Weights of a small mixture-of-experts language model, trained from scratch on English Wikipedia.
Size: 8 layers, width 192, vocabulary 32000, 74.3M parameters.
Experts: 96 experts in each of 8 layers, 224 squared ReLU neurons an expert, 2 picks a token, a sigmoid router, a shared expert of 256 neurons.
Below are experts of layer 3 (counted from 0) of a mixture-of-experts language model. Rows are named router (the router's row for the expert), up (a neuron's input weights, with its number) and show model dimensions 0-191. Each number is 500 + 40 x the weight over its row's rms, rounded and kept within 0 to 999. Numbers have three digits each.
After each expert's rows: "comes after" lists some tokens at least twice as common just before its tokens as in all text. This comes from a sample of Wikipedia text that the model never trained on. Tokens count by the router's weight.

# expert 52
router:536461529436506458521522515565494480555538427573537575559479479509550511558509500526460567462490518507506559465532467527546510519455513516527451486500488435548551559589537485460513490549518460568547450480506526468481564550456436534548575461528522461470510428520500507495529484529461515459503481478556517467503545459535544476499512544469499473495439487537421491435480483488454479500503509528485537506476557448478429525526490459537565557544537480514493446458410460512428488426541444490483452545523508549540537472542469481520499459586421507569547471539507544518456566436545453446
up0:520456498484502473350454440465463474526511473461480470460493470485461482546462522489504568529526560563560529469509483461556496461473509547444526539500452458537479464519565462543578488478486515549523413560498468514539466572498466596531468507520543492492443492500504491461516497469448488500520517466484431597470496567558515512498456532572459461461486466466473441460502407551504465480487590497518469449553521513533512532509492524572567445476529488539517454508545466480499456404430538486469468576506488516510454496579532480529499524499536446509497532488512507512507485469461586449
up1:454431565561504491513498485443505511507531522452477508432481474540486498592542431508504423503485482492493513499500596523592496538508471506540464517501516461500467470537503529497494577532561549484523538410529546522500545503496485458444493487454490493600472536473529513507436432482523526516597459518465562548455564508575474524500468457554525465504528515477477489501444572529506567496441391546522475475518495541521486503489489561548392524527496497525521561507552441481502487527481479454511525458410505527519519464443479479512497459518452482471507540427513524599425531484554456492
comes after: " 0", ")", " ", " 1", " —", ";"

# expert 50
router:560490516467511460524421550556471485565510430575524548515463446605482543555505504501502514482523528570521530452490535514506464525473503458516451484510511444547588526567524553443514468542497469540503465512473504484433512585516466575562627478499476491517518438505488462491555500498493502508484490479513445517532509514545507455440505493483535448473476531529449505466466432490463492535535530508547467500479492484489483489546490442539520523589538451527436457409402471474450423520523506517448494515547511527499501507473467476531512512570459515537557488576522562442451529409563464485
up0:536494485518523475364485537514421503530509490507478452517490459472456485552481469507531487500448535503585503444459456514527495432487542494472501489564466459583514442507527434517562477469533524483478463505547494557508450554503433518579438520499499494476430491514521492498450497523475480491473436527488432552501466574525516569506509553551510519416463458524450467516498430560435452562516522489589456425513528497455519494514479607525525443454483516492545455500475461486488487443461525500474506530467521511472441462569540454524531528545497491553515502485529533512546470460433617452
up1:436483592608429504471459482424532492495522512496508438457491418551492524522561442478483472531526509444521477551475618488567456553431500503445439525468553500469539496478533504541534549513501555513565515467443516522537462504534445469493461540491516490594486474437546529490448450484605486517543477477467564575472591484599520508479482481467523501478478476423536485496470516582506531464509479528555471506549460526552502484484560493540475587519549517540502519506537448476479480557512479503471509530438529506500501485452473459522486501562488565495502521463507541566466522495493503479
comes after: " in", " of", " In", "In", " University", " United"

# expert 26
router:570469501446493464516454538591472486528499448569495509555443484531502564529528457522467543480473553507529556484560471478585517506471495538547465443480493469593541559596566535503506498565526513543594453515496486491495557547477435536509584474527476474463527450523485476457492473520485500496473471516517494519536500461521539487477517532480539441502466497560421498484420488471458489471512511512523535462496536512447421567546460454482530527541582479592449428432430488506444463488508427513453477512507505524512481442494497481561476483555448522537536492561522560501484558443567503481
up0:494472484459520477394427435529447533471493499499502524446461434460514507513499491466476504495452583543537512502533439436531466450442506499520492490516456489561490451490548428550580553456476491475530453569476522543548513521543436538497429558498549452485426516502543496486505516467471444474483448564451468581526466572470535507533465561568497472451464484508447470531432456527475492476505525499555507446533490526521503528544525507554555462480469499531508450522476472489515404460404513525501495521512488529475424417555522473546526502474557488524451467510562526501545517481489611453
up1:505447514585546531487459436513512478532476502485488486418457471502448543530558477505516439523501486467521476491425582534589505576447508506516467531454573559512510496470513543518489548519554545594515542451491580514488565509522455470464486493465485531531492514467475491438515469497521476511599470432487524496472558465542503445499516551524597505494507510460530548480406591512529555451485410526486486451484493463522488450511521540516501512479533522554544522535527486500470433589526488418470568518448502548558469444445480455483513445489493580518477518467505503559444489460529531500
comes after: " his", ".", " her", "-", "–19", " and"

# expert 85
router:531446516460528467509478534608484467544523423521529559556494445534539543537523488526469541489491522548550548454523479537586497495451528509520468482464495491514568524585519495491524465577534492556549506522484475534489524542450442558554587468489508468539498470502517470450501475492510498449486484459505451518531530471556589435469520508485539496479465502579388511484426483493464488524533508528491510515472585458478464532533485443520511549565544453511475450464461485510470454462509450504419465541502525517525504477508481479555446505613396474553546511538530566493487535446570474450
up0:516489474459581480387461443504443497529511449502481482469519443413452522475483542456533497484485540587514508460512484491551489443431524513467502503511443527525467439495576442569526529462512477543534464568485473564497461528534468544551398488522541485463462515519489496476557527458492482468516421504465427562494448560542528529478522520582493453484492468493436492492477437552442469556476537480547449426554524532486548508530511572562554446493508507503528511482539495454524475422439577500470452540511468519447455484527526439514515500530526431538501480457506515496548510469449566489
up1:495418566528516481498468465446536481497477508466404463468476479575513526536533485479512469497553483536521462484446581530535453558420497499496474542477511516484511452453506482521462495508527524540553506463486477496470483499467477494433506456455518485596473516446576551495431435450535546543557505481490553537460589447558442541440462486578552506491515564544572522519401550469462546477447457549498443503519460493533490476466514539544441525527559505536495499510542458485479492535483465478554569511480508506517486509483476453488481440550472551536541554401533566561433527464517457507
comes after: " |", " and", " a", "–19", " co", "–"

# expert 83
router:466488525498482491463400502578427477577555434545481511535489488500474541496518463498500531537505577524472504474473481558500452504472584490509469410506578493486506519558511499451469440522512524522531572519414486498492494515517465607544577491509429523529545505468517431465508517478514513467479509478487483506481474494506501457481563513464509456394500576518410420495434411538464463509548427456499520505522570434522502499467534480515467521495465397495451492432442478513482477504516499502416540484539473500485477484514491521526509561565468536531488458512478537454476503395533504472
up0:522462432455538473360517444498442491516437467498453526468525490476507527513509512485511515485493574513539529482496451451541458479427512567533531506513447520560499469501529443571556504494483528528539438522487542540512465568533423568531456492539496462516436510487514515505497490491468484468455443498504455590511469539496572482537467554528543472451461464508512468429462444546512462519489544487567490459506520499494503545516527593477539463444496485510484477516471508513501437460399542527501487512512492521495430469527519410491556488447554462554411516503514474512541503488459652508
up1:447496503491472470516427455470524470536507551461452474442488466547473530572539483461538442555549454503530495461472565519612440542503487514477438478473510572568535507521496500532448474526509526493519544405528546517497458510484455505450494535456491447543473510463514497474413483500507520482538539457457522521478551514506552509515479537514506480475516559544527495488485560517430549515522453535589407516481479549566467498476527565532439507536571512523456607552481466506470508586455426493508532511416520461457504533411516426469492449547495515509486581460507523534439518531534511501
comes after: ".", "==", " ==", "===", " ===", " Born"

# expert 66
router:520454513451516453476509563583473428539550422563512583536480479526505563543518469557441547480495536551538535473526484501574527514481543520566412463460495459549578528597530515466526483553501513535564483485470532513463553531485450535547610479482523478490498440510473471491490462521488504480482521459518470509500541453543542438488504528454534502499444484561447488476438496467462501555507509523504533510484532467461449523577468448504534553550519479532458460418424491486457473465539476479443451520517512496528504515511482442561467480581452482547552505543515566510454534446552425464
up0:471512500463534449392502485479399506489463480515466496460528488476485493528455522491504522505536602584588491423494452421515460466419483499543513453539465458544522446458585427581532517454489552511512475523519516510544485523509431536500460485464530440503481521458523460538477492521497499498476470494506455551522500558489514495497490628523574502464448460524501505481486407565459536529497556472564464443547505555553503555514481599522495472458485477520490467525516513446471455435418511477511477526487498518527461511549557461499517519521544461551474520479489455505507509459473588441
up1:436488533543492521497496525473516460508469519521484444427469459535490559536555449515552509529533517540547510469487591531589450618471488496455465545532521483466524522510500488484506505583540563505575572430535532522513502526530505464503461524442525463544514480451529486451450464461557452530552491482463572516474585476523474507454496517541529471491512499477536499494423505549520552493485473549543414526496431518549478417479502531505409520542543506512513538482588453500446485559501448472470546501437521478510508508454460447464483445566446513526488556448470569570432539494528459511
comes after: " |", " the", " a", ";", " 1", " The"

# expert 89
router:498458522432547411539461504552490490555523417530502522524498482535563505539488492532514542463533557545515513493547470522503527506490523499546495480479490488517536508578544554536558484535494519556523462499460499504488547533472447544540562483465490508492528401523479489473512496491488469463462552522512422482522552464553534449486513536462570485486437487531428454491400440489464475545545479530492533532472564446490492525542489448551544524584491464496426415463425507447470482509529494514444492527543498528520509495517483463586458468572440570514467477551527631498465515435553422472
up0:501498447481571505362461472525494502490479483488469514467523484464513494487451503521540521523435583572526509470535455446530434472478527565461539483552441477546527430449489456518538537472479525530494432576526414562509551558485405567532449529567514475462500482461530467492511512512423555511486428490464428565504475544487471487527527539559543495486441499482501511533467461574464461511509547478540543464477456498502529498550493588517569435497512511467526480494468503475476509427422496461454492512573503521502415490504548457470489466502500507498520478507555514476539523477433593504
up1:441491585575498513541437490469544492492507563491449479456498457568494542566464451482515509482504498528451483522430603526567474517441474518435470604458591537450524452494489456511483559472498612509556533438522481476506497506527455483430502518452500495593456500486551528474472441447543536531566512493465536536496578519514493445487482539501535532528470528477483517491423539510497553476470473540535515468503432497581489449493499554544512489462581541530499515479543468479485464506481504461458583528460513481520546459506468398505498478505483507476468529404508487530457541455511479507
comes after: " the", " The", "The", "-", "Scientific", " early"

# expert 25
router:541467539499500505506459540562488462540536408560514569606490449510484507516543485534458509485492582500533577502532511483582524554459529471479461425460526511523581531556542468493476454541526443572504486474478483515481544578464456559541568491540514477522510470530515451455507469558512472476480497514538463520503503462562549501533519572422565465487448496541426499498413451459394483499517481521503506558459537455427479546545491440521536572518489481497440423478422498464469489471521454508448496516503506508545518504500506448522463513560450513529528518532526590480467514474535477466
up0:470519486506517495350455503459472464494471523520495516512536503452489508514452465491526484460521535565539531534511503429526410438461503506487529429512445499579525415460588491530534513478507548457547437500504502543533468563523443547532415516538530470511457527500561459489534453495511492480483499517509465584466460571500501491515535576585513444472443503533489496512408477528457486545476557482571514433525489561458537496537509544491516443434511473508533470529512495479482486455468489510489440567523511430481401486517530450499476504491592462569524515453497476493532489468488588483
up1:443445548534487520499499514467586473466537510496498454450516495566473552508535428532480444505518505493519447489494540515582406552429485501506417509493514530468457449487500470545497504544479515514538537511506454518547496510517441479476482478513521469585498503469502545510486414475588479549557479541503530548482586438616479523523477505574566503495519547487540497498438553522538606492453439562483496461480435477599455482503553544524448518528520537522508495467516485420496501546448480471482558486496524478566527512499448486478448448509450519460481485417549554546481472490547453512
comes after: " the", " The", "·", " was", " (", "The"

# expert 44
router:551460532463513463500496573557492460554502463560514557558479472473533499510562513638475507536501524520555588433517503532530498502477589470502451468447497425522558574550505525469493474550523476513582490504501505525540536584489457506547579447515486472490480450489505458483540446524503491484495522490526479524477544478562599455516478538457544466492437491554441493461439502466463528506514509494498500535495527488470464589519491458507534549552540444533478451476446507489469491472539426457436428549477496554542502493507492501549484422582461517565487467536480547447462517456548455507
up8:521541564488459475494522510493596451507564464525562488506558475442439564518558552531425553408531455523484495467438520537483585533517532494456438468431536455455494430531561574483555502512473452476494473517529488486540518480508532471522498428487494547523489521461468486554502516492475442496425461483501542511439444533539499469486455454541428497460530479520486558467500509486472493546529512456510512544458497578419541430466524484468425527500456468420423549535524443488568476483481512556466498512535506530434628542524481512459454530501483528503439504507448492497504463482469497508
up9:479535509480500417509497527529514473504481431498535490552468491515573518494554444483515507511515510465493493452509591516510467431466535533467524511536522495527533466514542551500502468446509517422546487486551540443548542544530501525487513539512468453503475463506512517447492492517491549473457493561483464429469585496582531487483536555521539518511513480428582472454438578502592547449470514615488588464433520496532445522493463559483579484547456451549537498594514525480480478514457429529489513403540471455475414434531503493419462450486502543503503476503534482534535449483501485454
comes after: " was", " ", " to", " and", " were", " he"

# expert 80
router:551492571480506422503437521572430472599529456565508504546464494559488565501562544544486549512478500564513503460482482520502446523481542470489464458513523473487570562566524509516468495546494461571566540507468511545511519515482452528533589460515469484469522460552518458481513423500481485475528506499483470465506546456493521453512585544468501530486423480555463505486422459469486458554490495494477530526487513452482481573508503469500511537563553455486401441448386502523464458473523494488424475486484544555480503509460497494540498476565451524598512438558525549476470538454554492458
up0:520455464504513482384473465486461520505480524430537538537513533473500437528515464483521504485449573543561499498537447509531516424468468505496505525524450472574510474472499489563535519490481480520513462558493459546493449571520440498499455492492578491456476494501500486467486447441473529502537502521409476606511501552543475533539507558575496463463476458521454488553505445516469464530509568472548472465507498430483498482530457566555515431506484450573490489488541511468491405445399584505454511565463482514487456469496544461504493504490613443511471503466546519537587469540468565471
up1:489542600524473465573422483440531472502493516507402482498461430528452552560537471506562459572534495482522485525440592512582470583481476499458433515490514513447530487455571497523478537495507501492542525483468553518466490554505446510483417544417512499559493505490551511487440472478542504522538506492485515503499554543508540500486483517542596495500479517484535512482394512520464577522472458546543466461487478572558477459485466527495437487491547510521542520539534448492509465542441481494470555472498526492514563472450539491494448443540455562498461554413425467537430488454514503510
comes after: "s", ",", " out", " re", " time", "es"

# expert 84
router:581522531441515493500462538578471508511531392544492540586516482494483485550513484548486529448455523507502519455514483497554449499512529470527482430474510433522545515548531551503491510583537454563551477482491529555470529536468412518582582441528497508458486468546465482500515439514443491490485449484480477512522494471538558499530522528507538487488409510536424506480412472476487509509505519569507577542482544511470440523527429446551553552526545445538460497451432519487476467474529459530473479507511504577560463523523490490546487482576445489578483472535515532526481558434566450437
up0:514524417513554446387490476509492540535491504501456485449527457475433489509537459477538481472513567503536518479516431505565439465445492519481538468490435450590530392502553407540560537483503518492548444572505451563468460541510437533523454560495516497544424514524514489484491477472475525489475463540451477563469478523482494519505472570549511467452495477530513463497467461607472470500501527428558490487517497526535548547544503560534571457426495511520538499450526470455515435450453537495480472528552499498472431467541512456503501513525518460525440499481577496503539524464467588458
up1:442510534540474566543480460473577543460507514450480447445453470525492533524507452488514429481524486459490509496389602501588430486407416502489506471463516488511507457531502538480549523540576523515540541465527525492520494532457438509481498507489576489563505478456508554499457454458564504526556472470457549544498536530574526496547486441535545476478525567505517514507392501558436552464455480551561544502482455533570470448521482570524437493486534491546482523569468446475503468556438474464480580514449517501525520485491467430514494499528543515511493507430495542540500537462523501492
comes after: " the", " with", " at", " for", " on", " over"

# expert 73
router:458516508512545467500437496591440462516524434553494559553497462558489465489503530509485503531516548555509548480524475558510490490479560477549458425456499526482569543598506505447504466531535499525552524501421522518520493476509506581524576473468471535523537464496532425459475510488518468390474516479452445530480503490478542461515559510479529509416450534540427482508475404491510530504539472476558546535498503459492493539499442436483479467552501458493490422404420521515472449499532473480433494496547480492496454455527526482543491517595462526513533444533481549482512504397565454467
up0:512492519533565471378485434496472481502492510532483519431519472460471495520455508449511549474485542581526480464537425511545505423500518499454518476515453489522502412471560492559530533499481463536526452543492465538538504567510398532564438507501516492508421474497587474483466497513518493510501464508539423538569455554495569533475539568556513478476463465501485499508519416538443481547469543492528457459538489487463519474531446491481473409428520484519533465529509490471485474454451528555508463547533472549483415468574515441499491516501560469504431487462500498505579459451478603473
up1:414459556569493451506482433453515507524464526431462500465474438573481516495602470497553439529519538517526506482452604547553452569488436479433447515455520550453489459491474501530479530517527506548553594507532496546497474498486455500465528472506489474595468501471560484451481462418543512521555559500462551518400556495531476454514518540550553466481523525458515521501421548489474563532475465552477500502550452490535480440527515598522448499498558539543501496479551479503498493545525473490443532508457534498525530448472500463517516444525455506521502535393515475543478503480542503491
comes after: "\n", " one", "|", " served", " as", " List"

# expert 41
router:498442512491478462524465535547488490574516412559515524559462441483498534549513479518502487493503518550534525487544482476579468533493523495455477485469502486496534552519523530483478489584529465529546459492472536522482524517479482531514589499481509467484485430525560412501479467490502515495483463490537458489547509462519517500475516560463554506507432506546433508513439513486500494546524527499555528504498561505450466552543438478550564542530525500550446483383458466537421422468527432539426449522504542529504474435531520427596488441595453510560548438513479576457455531450558479435
up0:523492497510553436350442493478513529517473478473444513526483487467408540475458498473436510507461525543537537458499477491519502450443514514424483412522485463552506449449543440542553447486504498522486463591521466525503473510519467526492428544505545450501442506452493460557485511470492455488520419495441474529495444574521551555510499553551556465447484444493444520557402450532515489479464541428545526489478481480484564498527537579533568405498518505518562515506487476516529464474448528467461514527524517520461466501546505439463507473551544504506468467488519528495538493511469593442
up1:461449558578482468567442506476528473479485525394411462463455450568464535550547450511525417563479474509538461475488591509535472576465468454458438561468578555453530503460529478477538568488537552501525533438474493567469496549492469502434468501475516524517473486470544506461493447461549471485581492421479529506467556465534494458503513478482560546501527481485564515546432525499447519478487492498502493495529474505556471415495509548497445519506561518546473530523576462493505522552499501518525564521450529513471548469483498458486477455507491510498423533457485547576397484478494519513
comes after: " as", " was", "-", "|", " As", " member"

# expert 1
router:522427517464492481492467531596465460547537428541478584547497439531526568525499523520455548494496552566503544438550495542550492508481585536510475427448547483532561541584464492462492469568526483552566482505476474513446527548478452531541610486478507481530532493494510439503478486508475485458461539499495472462502532466532558440476516498441528476457421501543431444490448465483489503526504485488540505494457538436488447512528465446523507549553502437518458460409402507497475459477539491493483477510520495542507513477471499480551437533581466478530534505544516552484460520420581464456
up0:530465473474541450351478456528461516503441504468514536450470517456512481507459491482487540465458591548521523476528497452504453447448504516482516522516483472518510407501549485573553536458476501503501426564525472536530485585486444525547457503428478511477462561506486444483486489509453492505470420484487442575479495547511535491514499576540484505461455478533470450514483460550467532499456560478570463444537468522494502509543508598530509426456468512533533440516552527454484426496420557503468525526526480538492439489528540404468471561534549463505494516475504479508527515524467602462
up1:433452529517489506534471540457546471510484548460442449490486426530454515508554499479541464537534438529508488458422611515604487548431456521467486520469520492499520465535505472508497540543550507527516528461501482529528497533495459483456491480451519471575502437484517517483452495472521474544562488451468564535468571453546488483438490494599511454496484532482531508462403553509532564475451484524526509507487452549553532436475500546537455502494583491509495580535563435502458482571491511520499556448441506462492518439438513459503515475486475530500515564434557599515413544481531487537
comes after: " in", " ", " on", " December", " September", " January"

# expert 15
router:530522509459490478557458529572509508522501416549520551543492437580528513516476510562516608513474514471525551486552459561554515462546513473550450501474488459490550556589473487503506482543532502488563482520465525526491544543518443566581564465471513469493510442502510488456497498521485560427452495512482542456523502470504581491479540552499539476498478542567435521455451490483442505545543453448529503488493566505447422532529457519519561525560551507556484454431435509525488439484521467457444480517505510507505499471506500464581474532626459482526476500516463557493473510445574436468
up0:539522505447515457351444469489460476535494470492493517493506497458491527499464509469528512473469528558533503505512483521529493425419512466495516462581440438558503474494548430532541500480537514520504467557489486565498478521566493545543428482560491519450451509538492492524533565478502518450473436447504446560523471609500531543501506510574499517468461512519460490503494424591420449520506596483573488448564470591488478496508464564505518475437512499519534537504520437527507471460422534476451441541485509533479453508472544485534509474518549468474464517469551470475532520444459573467
up1:417452558521479466467483476461501520492521506448460512450489432564481523547582465524540487480472505522526517545493591488512490590434456512514452520432505539447506494498485560538477531489529488531532494445502539515482533498502425517487491528442512459562479560454556463545451442459570506504577477461463532545443513468544498528516457508528513468501542512503531468509414512557558568464520405514523451489574506530558516413513464603555475519519566532569480521501530453447496490494421513456485555494498516531505494461452455491498517486507504480533520512424468514593399518484536462500
comes after: "'", "|", " of", " Z", " J", "’"

# expert 53
router:503505463484548475515429528600419406500527490548462531536508434567492486511498523549480535526530515544544537451525455574509498548471572513533467385491519467485545533551522509473511467526530535562592502531447478544475524538510467601528601484500483521532493502493495473498485481471478454435489497488476421455470518494518519450457558486439526503441481548542453506484467426464511530506554465488502542507509510469478504520503514496502533513559529459494450437486345488497451439467541448503451497494522508530531471514490493468527463516554498510530516444537499579488442506418555454481
up0:498506420491535467377465425486459481493433461519504543423503479494489539518518498505527565449478547544535498492512459473532521466427515516469484455511452475539506447454611485581523549482486527511565464570544478527561534522529475552526462514478515499512427575448513504499553515461494477468455432481498458519499475526495521520500486552603515489442481488526475507494523470609471474516499538519560492441540511512502489495508479605489548470420487502493527475472506471531478434435475493493479466555525503581525411524547555436500501515506513472547453477485488508488563496471470626497
up1:473506581601446511478445523482552478542492503433409486459476451608468521512555448469541474535566464519522467447492599553525499550457428430473466579471533512492499438457482534511467512480549475573539557481494494509448496535494479450455481508493522534536470424518544537528467435474552478519571473484484541514468550471554502494443513471564548484487558518505532529480410493470534576448497471542494463473505409554493473450487487547505477520468532433535515506509537509492454471550510493472458564510453530528531555516519490462503503492500470518504482476397494557570440495500490513540
comes after: " in", " is", " as", " at", " on", " was"

# expert 67
router:502522447509527478473387490588434453533499457506456527537516429519484531507529535538511527509536586559482508481495442603499448502480563484538544429502568514484538519593479526419489492514504547502499526518427461503463501479563487562557574454505459529520514495496543462415513485441491454450479498475498489469506498481525526459484565466481550474404471535526395473542498416539452473519533457465516520473523549479514510565518495470468498508519486439484465449439439505528512441534525505489432503467522489497476496549486490523501489518564483534489497445494481583441430542402522480482
up0:525464460462552455378472476528460496520495506505451530430488466467507511532508494477489528441464575531507507468490458488521513432467491539507473467527434477534513436454577421558540563455484428517529472539538461548514503571527400574501450516515527474494413489509538456480475530476436461511456424490459443512525473563480549544519497588514457498462481509529497529487480458568459535538480551485551516465538483488529488519545493579497513457440470461546548488469531483478472438451449581512508479492519509511447420507493518439490568504556571474534493541455506504507560497477476590482
up1:448517560563487520468462531454532500481524554443493481453423451559481495532544474471515447556492533523529491496455616519622436554458442533483458519547542535480528493497513505475509504529576535540485529452446524493496468460465392485475469528479453501566430463491443481473518439484534514516515543476485481565451562490543480498475532549547560518491510499522539515468425533468502578525507448562572438459526468552571490443468496554492449486442496492523497585513542483524511450548450476460459548521465521497488504534476500461536463467541510519484465523406528534550428522492535479480
comes after: "\n", " It", " ", " it", " London", " California"

# expert 28
router:563455515511515532531370574580511513475485404519502544552447467524509531518494527528521536504505487532496517522550476509550478493513520534485457481517520460504545564557545527482420457536525453508524482467458502494468520496522520558566615495529505515486514496517472446450506473517521542517471534510512401478486507499500517474447558491485571460499476569502428510517445414498462502495528455489469523490492538469493426537535467457545502507555599480538445428439463471443475471503496468498409500496509473509500538536547445488581501485574472540508525497564484596479494515481572446413
up8:443601531501490478490563504491506500501517522497602481477585433513487501463480568511489536469489481579525476508526538559493508626477484542470440466422509455495544477494552569529503496508455543507486545518496487513557480412525498466491490517506472601515461499469530424506472446487517546518469525502442492494449546510492460460451465441486458504500554444608469575430549467473474534483512518461480519506478454548442548394489516448486505530462497512476445548492551474448582470535489434545521558529488511499436544483534489498489428462510527496560441484491471470512502516452533536476
up9:515557455519523470488481547498443472514519419497508567640516498533559521506470459449490449476532514486483465457530592497568479471513536459515496576496541504528562480574478517524435441457508510419443525454520589518511499487511502528481533513488480467513434483540482449478480462520483535490512486503471413401480538531560530555484507526496527536532541515461547495469442536486598508473455484509473570474506498470467450530535487495478582456513491491564470572553485514522504530512535455535419596453522422467474414504458497499501480523529498574474461424467495463471522514505495455482
comes after: " 1", " 2", " 0", " 3", " 4", " 6"

# expert 21
router:518460495463462463466448515619462509543492411504494547601478480530500493515482464566490508496465497520498519498540492498529508561487576469503482444493500453554587529568555519468515442533490515535567504492445496486516496508507429547552597451528523461530502410510475468508511456506528496512503508467526458450517515422514559464507503477483557491467454514585421495467458489482484495526544520516497494496459530447471466518550516507571572550581575451556466426466437505471420501502494480512447450530525522519529546491487490473547490485592460485547537437501465589526422498516536466495
up0:506521447512543477375509427552425487539471516505473488487502432457496465511452480475470513538477543540509528474518457490560494485407534536468532529548452490554494424487509455543540511470511483509500448604558455552534519585534463572513471519487542437496414526452480440523472507476461496455540428528494476513529447533448478498518504532529499509488499526521434442492516480573463477494468548480599530467543504478450557505537533602494551473459520514531512450542585508502522482462398533501478467522540468548550434445530492488462492535521533498521475484445518477499544510461463575460
up1:471517591528462487474443489458582472479454519403474493447473483579486508577522481451531459558516479535564563509518535524600484536434460510477449510485524533506498524481568472517512490507568587527525507434432515504471520537486463467498491490492516518591418511489530480512444434515580540583535479507459533544450534521571459478502461446547545487465510554488519544491436504530502527536519483536498454483493451546511516453525484551563476479530525458551513538512521469448480506493444496437463505551452508503540539510470508439531485383526520506500477559444527562551454550469549469502
comes after: " a", " an", " is", " and", " most", " very"

# expert 54
router:541465505510511485519440511603453461569581413548467523509444475514498507490499559520437565546525549529534557503519461535551464506464545469527486419471526471509523515595510529440498491517487471558539526491432495486443506513506476541559565505430490505520499469478510427484519488500492493479484547462472464448486499491477525453502566533422551482408454540538459512483467440520468512510516471490528512500504576459493463556509517496507494491559496423460465453424402521506465506502562442438400488492518484526526500508487556491568488496578449523517479444481495608468474513431540485469
up0:518485454502518460364480514496445474493490477541480525440515486512507495530490510490485558512403559597576514481485453457548412443477497514517527490523451438520473503496544441552529489452487551514532434594497435562491472543537423509511481509472504450532444515460547482479495482484501467486522422490479444540539492534483527531521480552553535513468468463498497516451521433548469436531470538478551467466568533471499508536497516527552488468385484460514516476498574494526474511408442550486455480564552504498529446487534546480523461522482533436526452501483563508514531479470474612494
up1:459510557531438525514450472466554510517564530445461476437456474585458556522514479487540464527534479498530513486468560537600416552436413537498455528493557582524509456486504479484481524535513556544553533420496509555502482528471450494444471500462512467554477518482488528489433476502522487469553464461505459525487570460510501455507478522535517465467499512496481483480418458500527590494508436555520438509523493574591468469458519559515499528517546547521496586507482459489455416591459479469448560535458528522498494539516539474523518498491553500540501485443514569523383518490514479516
comes after: "\n", " ", ".", " from", " and", " with"

# expert 38
router:498484508495477475499424508608455461564547412524457540526483483504515534480542574529491484518512546567483541493500453512519484522476556505506484425489544476500548488568560545431477506542455498542548531512415481465459511518530519616577570464494443499560546497498490409444504500496506474433447506481467469522487505490539523455452569502448533463424482560527405428498471426524464490559520461486533512507486583516480493524497481482497464517516482453487488473419431512541472469532483504459457489504530490495496471510498507493524489578530477518517494420509493593467473524451597454481
up0:491469503485504470370494489533443477550476534458444538469520430451486548476512501474514520502542531531529512493528479462557488427407502535514505469553455493551470487506551403544512514486506465522499472557530481527520472537524429567520439515510526456530453465473540455457469494497493471466481480502498544567515459604544552474524460580613524534457501516463460499479459465533519491483449548442535469478501554561482503563523503584479555461430486491507477493509536467510474478432404480489465424527536475534471445448509494490477488501454593462534456494426539495443518560469464537490
up1:486442561525504545520444490468531496497523486443469470464468471537496482529532504481529409502557522518488499496442612528551465542462428475495486522505512530500520487442527490487495534561570459548518510400485507516466459483471498469507505450462540491559442463434506465449425496474529480537552548433479536556472577450564500517535517458538494521480511530443524507476438521501494548523554451577590450516528438544598477490513483566570467525521523473540499571558514464486517435555482474476467493497435524460532519519467475445583438476536553528503558480442500569521439506485539487469
comes after: "\n", ".", " Location", " born", " located", " Born"

# expert 92
router:559454487480488476522468543629510535519513422586510552548454444532522524573479494504494525456493549536534563460558478547563499542479539469546448469508541501579548571570499541531485477549509480560530469494476486516481534520498430537580573434513537522509463404556509482498528450517471521480519548509539439474530533440525548495474532498472570465497455527526432475471432472488504524501564513493512486531453567445486472518512451475521497548547523470543408422495445482514479490478512428477484491493463500525546497494505525452558479492553461541548500486491523534450457540460580445475
up0:533474463501501475452450459512487525520467506508539493456518469442468502520493454450501496444473571594517518479500443514507436461458496547530556453516454472587497405493531428554481496485447466500542479530549490604528513543497451497553470510465524463506414535503566523526519486491519498516468447521457453552552454548474528589519549517557513519449489532533441498454496513496489508475438553474550568473496495484497486501537529571541540449476529493559534510517513509492506490412469510519494487469541475499449371460515497422460466518555517497525467493463548427533612488478444539417
up1:492474550555515511494368482458466493484478545423433468452444451606422503524537450493521407530528474520537457482464585534504431513504498449481498531467524535495510476483546459523474505490523540503527553457459534534493520490467426443462474475522500506608506525481554537501432468426565442519579476530495495548421547496559488554463484491577551545475509560466493499487433511530510519459485474488524490506440458579492437489557528535555454490464523478475468544536536479492523520579485477489492563515435517515513542476506514468522514457510453504541468524431504566533475521482544468529
comes after: " of", " to", " the", " for", " at", " by"